python train.py --normalize_top_k=false --balance_loss=0.00025 --init_std_router=0.027 --vocab_size=4096 --norm_place="pre" --qk_norm=false --schedule="wsd" --doc_mask=true --dataset="wikipedia_en"
Below are experts of layer 2 (counted from 0) of a mixture-of-experts language model. Rows are named router (the router's row for the expert), gate (a neuron's input weights, with its number), up (a neuron's input weights, with its number) and show model dimensions 224-335. Each number is 50 + 15 x the weight over its row's rms, rounded and kept within 0 to 99.
After each expert's rows: "gets" lists some tokens that make up at least twice as much of what it gets as of all text. This comes from a sample of Wikipedia text that the model never trained on. Tokens count by the router's weight.

# expert 12
router:03 71 50 50 61 17 58 61 50 47 17 41 50 43 54 46 72 57 41 45 60 60 68 67 71 38 67 48 56 41 42 31 36 43 38 37 33 46 53 58 38 74 53 72 42 32 60 46 51 57 52 52 38 78 55 55 50 59 66 64 39 34 52 86 29 32 23 77 42 40 57 53 43 87 37 36 45 68 32 49 59 32 66 32 48 56 56 33 63 54 55 60 69 67 52 36 39 61 53 72 59 23 35 32 62 62 50 58 46 55 72 68
gate1:32 46 52 24 56 54 60 57 51 47 55 82 55 63 40 21 64 57 62 58 62 47 54 56 42 54 37 81 96 57 48 48 24 45 38 65 69 43 54 37 73 44 63 58 33 64 57 56 24 65 30 50 98 25 83 62 38 40 21 58 74 30 42 55 46 54 62 48 74 52 66 35 70 36 36 94 48 40 50 50 69 43 51 71 54 72 43 67 35 52 32 39 53 40 69 45 57 38 65 50 66 46 56 52 49 30 51 21 24 49 36 45
up1:30 33 35 62 58 26 27 42 47 61 39 46 33 14 89 51 56 55 23 31 33 49 72 36 58 48 44 39 39 44 41 47 43 68 25 51 72 76 87 70 37 44 32 48 29 27 66 33 86 49 77 56 48 57 37 28 72 28 87 55 29 56 61 61 57 37 60 32 58 44 43 32 44 34 40 55 62 65 54 59 52 60 46 26 44 60 66 38 62 52 52 42 39 45 47 31 39 80 47 79 72 56 47 41 35 75 60 65 56 30 60 80
gets: "-", " in", ",", " In", " and", " A"

# expert 1
router:46 19 57 65 49 76 36 57 34 46 39 49 45 46 43 42 65 45 42 43 51 60 47 57 67 49 44 64 66 40 47 55 14 56 77 31 24 26 62 51 26 58 60 49 36 47 51 42 59 63 56 45 52 40 63 42 23 60 44 50 53 84 48 07 29 68 14 63 52 61 61 78 50 39 32 33 47 49 79 79 43 85 58 58 49 62 33 45 16 39 29 30 68 57 37 61 35 56 95 59 37 42 43 59 46 76 36 44 37 37 62 44
gate0:52 51 34 53 56 15 41 54 65 81 25 50 57 60 88 52 56 59 29 38 75 69 53 29 68 50 62 76 43 45 55 32 60 48 41 53 41 44 27 44 50 47 63 49 43 27 45 32 56 33 55 38 34 60 40 53 41 64 45 44 33 40 46 60 32 50 50 55 43 52 53 30 45 55 20 31 66 50 72 56 50 44 83 29 52 53 63 23 55 43 59 15 44 77 42 22 55 63 35 43 45 53 70 29 55 49 64 32 30 73 49 23
up0:39 50 63 80 61 43 65 56 57 54 39 54 53 49 59 52 50 57 41 49 38 39 34 71 53 48 35 60 56 47 47 55 30 40 26 81 51 52 57 24 32 75 28 54 17 48 53 72 27 44 31 41 70 39 35 60 75 27 17 56 65 67 62 42 73 45 49 63 67 43 86 73 35 39 60 52 58 55 35 49 66 53 55 43 52 54 40 80 48 60 56 52 68 25 25 73 41 44 51 79 38 37 46 43 58 54 43 50 38 58 29 43
gets: "\n", " of", "ation", "k", " not", "s"

# expert 2
router:42 72 46 59 33 34 40 37 56 50 54 52 75 43 41 50 59 28 60 48 62 65 55 66 61 69 63 47 48 16 54 50 44 77 50 38 57 33 39 37 53 70 90 72 67 30 32 41 44 65 34 51 28 66 23 39 58 50 53 32 51 83 27 66 38 35 34 80 39 63 57 66 66 77 48 57 64 51 53 65 65 61 56 50 62 67 53 50 32 66 43 42 47 79 58 45 61 45 58 37 38 37 70 40 43 61 53 47 34 60 55 49
gate1:08 31 44 39 38 51 58 73 66 33 39 84 83 47 68 19 56 51 56 59 27 39 55 67 16 40 40 78 64 61 65 30 27 54 28 55 61 58 66 44 58 48 55 67 28 57 76 47 42 54 44 47 74 29 76 69 36 34 20 70 88 33 36 59 21 58 62 56 43 52 59 63 51 57 55 92 50 58 38 59 59 36 52 36 58 43 49 48 40 55 25 31 59 36 49 53 47 00 54 35 62 32 52 40 54 45 67 38 56 27 26 56
up1:67 62 52 60 58 25 33 56 22 59 25 37 46 33 58 57 46 41 34 31 36 69 67 32 47 50 53 48 41 43 48 49 50 45 32 75 58 54 87 37 56 56 28 57 37 24 47 45 78 51 44 54 41 61 21 62 82 29 62 63 62 47 44 80 76 36 48 39 39 22 42 48 47 62 46 68 57 66 63 25 71 57 57 38 73 72 58 29 70 50 71 36 36 42 65 35 36 99 33 60 81 45 61 58 36 77 61 71 59 46 64 42
gets: "\n", " the", " he", "'s", " He", " it"

# expert 23
router:55 72 10 37 61 23 53 34 75 46 25 47 52 39 50 62 51 66 50 67 38 63 47 15 59 43 73 43 24 53 44 40 67 57 20 44 51 68 55 50 61 34 17 47 80 53 48 26 42 41 55 43 38 38 58 39 52 49 49 65 36 17 35 52 69 53 38 48 65 47 51 65 66 51 42 69 60 64 55 70 57 54 37 48 53 62 35 47 51 50 49 51 49 35 61 57 38 54 68 50 69 51 42 46 10 50 40 53 40 34 67 29
gate0:59 40 61 40 58 38 48 54 64 54 24 49 20 41 75 57 54 61 39 36 60 35 56 16 92 30 68 81 43 23 55 34 38 32 40 58 40 32 32 41 36 30 64 69 55 63 37 54 44 39 62 50 67 47 30 42 49 57 47 53 37 44 44 78 40 33 56 41 21 52 29 65 32 37 21 52 51 57 31 59 33 45 62 68 48 55 76 63 59 47 73 32 43 81 50 37 84 55 34 29 63 54 27 30 33 49 37 50 26 37 48 18
up0:33 30 43 55 53 38 57 43 67 66 45 45 53 42 67 50 46 62 47 57 50 52 29 62 52 48 35 68 47 35 45 20 43 39 43 74 72 49 37 36 92 37 44 59 17 47 52 51 53 39 44 57 73 31 54 55 55 39 35 38 52 61 60 27 63 29 36 41 43 48 64 57 57 43 51 50 62 57 28 46 55 70 31 35 50 73 33 52 49 68 31 35 75 45 45 52 65 38 61 74 42 41 55 48 76 52 42 45 33 46 67 68
gets: " the", " The", " his", "ing", " 1", "t"

# expert 14
router:14 98 58 61 45 27 60 61 39 41 16 48 75 40 13 59 61 51 46 51 18 45 54 62 39 50 47 32 31 44 50 43 58 50 49 66 53 35 35 51 47 56 34 71 55 26 37 40 40 71 42 56 39 46 43 48 70 54 74 68 55 31 28 54 36 41 65 82 40 70 53 42 58 94 71 58 32 52 32 72 56 37 51 33 54 51 50 46 45 82 51 79 57 67 78 37 24 48 62 35 53 38 47 42 60 53 52 50 50 46 49 69
gate0:50 62 64 43 52 33 51 41 48 56 63 26 39 50 71 60 37 38 48 49 53 59 40 34 61 54 72 72 59 44 59 44 50 38 38 49 61 49 24 31 49 34 58 78 70 64 39 45 65 56 43 68 52 46 31 35 57 57 48 55 59 57 52 73 38 72 52 45 49 45 45 09 18 36 41 47 53 61 47 47 44 42 62 32 32 64 55 49 80 47 69 23 28 76 53 44 87 59 44 24 48 47 52 31 80 48 27 47 48 68 61 34
up0:10 46 50 69 30 51 69 48 60 54 48 42 65 30 68 65 28 34 40 60 50 67 39 40 60 57 39 41 42 47 55 10 39 28 31 86 56 38 56 36 32 60 37 59 29 55 59 69 41 21 18 59 74 36 52 54 60 38 16 28 72 48 43 43 86 50 50 45 55 40 39 52 57 53 47 64 47 47 42 64 65 58 43 38 43 38 25 74 83 47 50 56 70 58 57 68 63 38 62 68 51 39 42 55 67 52 57 73 26 50 51 55
gets: "\n", " The", " He", "The", " In", " he"

# expert 24
router:31 30 71 58 72 43 66 68 59 42 39 62 60 39 29 52 35 38 36 69 50 70 62 51 33 41 50 40 36 55 49 73 51 48 49 52 49 88 55 43 44 50 56 60 64 39 52 42 31 66 34 34 50 52 36 45 33 33 51 78 57 17 53 69 28 61 56 49 45 41 48 43 51 39 54 81 36 49 39 64 63 22 40 59 55 52 38 55 61 60 50 88 45 67 47 50 41 44 59 68 27 35 45 56 53 60 41 50 43 80 72 59
gate0:48 46 45 43 42 23 28 64 44 67 32 60 60 35 69 35 38 64 61 47 45 49 30 26 70 60 68 49 79 25 53 37 38 25 39 51 40 54 34 52 33 36 60 64 38 51 32 68 65 31 45 51 39 82 37 36 46 57 58 66 41 53 43 67 44 56 85 43 30 46 39 27 46 37 23 61 44 51 43 36 53 44 72 45 33 59 56 58 55 42 68 55 38 63 64 55 87 72 50 38 58 47 59 47 58 65 32 52 49 26 45 49
up0:54 42 22 56 70 53 54 39 70 30 43 68 66 56 57 63 49 53 62 31 49 70 57 44 64 52 44 80 35 65 58 35 53 28 43 77 60 29 56 36 57 40 54 64 43 40 58 65 38 18 37 47 61 46 42 56 38 45 33 36 44 43 76 35 83 19 49 38 48 46 72 59 40 22 29 56 49 61 32 61 52 42 51 10 34 57 31 51 77 47 61 48 74 57 35 57 55 58 42 60 55 44 40 55 67 60 60 48 14 51 29 78
gets: " |", ",", " and", " of", " to", "s,"

# expert 25
router:45 57 63 51 28 62 59 52 68 48 30 19 63 66 51 57 70 66 49 46 60 67 44 25 58 69 36 38 39 63 55 65 38 61 65 70 75 58 45 68 53 45 38 16 50 32 39 57 43 26 38 40 30 30 41 41 54 65 67 76 54 54 49 47 79 68 43 39 41 55 68 41 69 80 39 54 68 57 63 47 29 67 64 60 60 30 31 33 56 49 33 72 32 66 69 59 70 54 50 68 49 47 52 64 35 50 50 39 50 63 51 54
gate0:64 53 52 26 52 27 44 62 40 71 12 35 51 46 81 42 69 73 62 30 46 46 33 26 79 43 59 60 62 15 56 20 46 40 46 47 53 44 29 38 58 57 45 75 45 32 49 43 58 14 50 46 29 60 44 33 52 70 60 63 47 62 50 54 34 49 57 40 38 54 34 32 41 27 29 69 79 37 55 31 27 36 74 48 70 61 52 27 50 47 71 47 34 93 64 25 68 67 37 38 41 67 76 41 59 43 40 31 44 34 59 37
up0:39 52 69 57 65 50 44 59 61 42 28 68 81 39 61 58 45 57 30 40 48 42 49 48 48 40 52 68 58 46 40 36 40 57 44 77 86 47 42 44 81 49 50 60 02 46 62 66 43 27 46 51 79 64 56 61 46 46 27 59 57 56 61 23 76 28 75 49 50 48 64 57 76 51 60 44 53 65 20 67 50 43 54 54 52 62 41 49 47 63 47 39 43 49 60 50 31 23 44 66 51 44 37 50 81 29 48 50 34 54 37 62
gets: ",", " and", " was", " –", " (", "it"

# expert 3
router:44 19 31 61 58 64 60 58 63 37 76 46 38 43 54 50 44 60 63 67 44 43 62 58 25 60 47 45 36 63 38 46 53 39 42 74 75 51 66 30 57 38 38 55 50 60 40 16 46 49 49 46 45 44 73 31 30 42 63 42 51 41 37 69 57 91 23 67 52 66 72 65 57 45 35 66 54 71 61 57 54 44 42 58 07 27 26 27 37 56 64 56 56 16 53 28 45 31 50 53 26 40 35 69 58 43 49 42 36 27 36 47
gate2:69 38 47 39 60 44 46 60 71 34 41 46 86 63 52 54 53 36 52 43 47 42 51 37 73 43 60 40 51 58 34 70 42 83 50 56 55 37 31 45 54 45 67 61 40 47 58 48 42 30 41 51 45 63 59 53 52 41 54 51 41 32 46 33 54 46 43 54 36 46 42 20 52 53 46 76 46 76 46 46 59 60 58 63 44 48 33 49 37 48 39 35 55 59 75 76 56 32 54 42 53 65 70 26 80 28 53 48 27 44 37 61
up2:60 53 31 45 44 33 79 57 52 59 12 65 69 55 53 73 43 14 41 40 47 36 50 42 49 69 63 47 58 62 54 69 28 59 40 38 57 45 44 66 47 60 57 25 33 52 58 72 26 78 44 48 39 57 42 49 50 34 44 72 46 34 55 38 65 37 57 73 42 62 35 69 37 39 63 59 38 49 62 51 41 47 69 98 41 51 32 51 47 38 32 85 46 57 76 45 53 51 61 41 45 71 48 37 33 41 47 48 30 45 56 56
gets: "\n", ",", " |", "s,", " in", "7"

# expert 10
router:56 65 34 39 41 37 53 36 66 53 70 50 45 47 83 43 43 50 66 48 33 50 59 30 25 51 64 57 35 63 26 63 42 51 52 66 36 59 44 49 61 62 63 66 48 57 50 58 64 41 50 58 48 54 57 28 54 54 38 45 53 31 52 44 70 18 63 38 44 39 55 51 36 29 47 50 49 61 38 31 66 51 42 70 51 55 54 75 49 43 44 76 64 37 50 42 66 71 27 69 67 70 46 47 10 56 51 55 50 21 54 36
gate0:44 37 29 38 59 38 35 59 60 53 47 33 62 57 77 57 66 74 46 53 50 26 36 24 69 32 63 67 64 47 53 22 63 41 22 51 59 55 27 45 37 70 63 65 42 19 57 37 59 33 58 30 44 48 13 34 60 58 40 43 36 53 36 66 51 56 40 32 51 50 51 37 42 22 16 75 80 55 39 53 37 48 77 64 47 60 70 55 34 55 77 36 32 78 61 09 99 51 44 48 63 52 60 50 62 50 20 60 31 60 57 27
up0:21 26 48 88 33 46 58 46 57 61 42 50 65 57 65 27 57 82 47 35 26 38 43 48 51 48 39 58 53 41 37 11 29 41 15 57 58 37 65 12 54 49 50 66 44 55 57 64 55 25 49 53 79 64 20 53 60 48 32 19 73 63 46 47 76 36 38 45 66 51 57 67 39 32 50 56 63 49 28 65 33 39 27 48 43 57 59 70 60 63 50 43 63 48 54 55 63 52 43 71 51 43 45 62 83 39 35 43 20 67 45 50
gets: " the", " and", " The", "The", " a", "ed"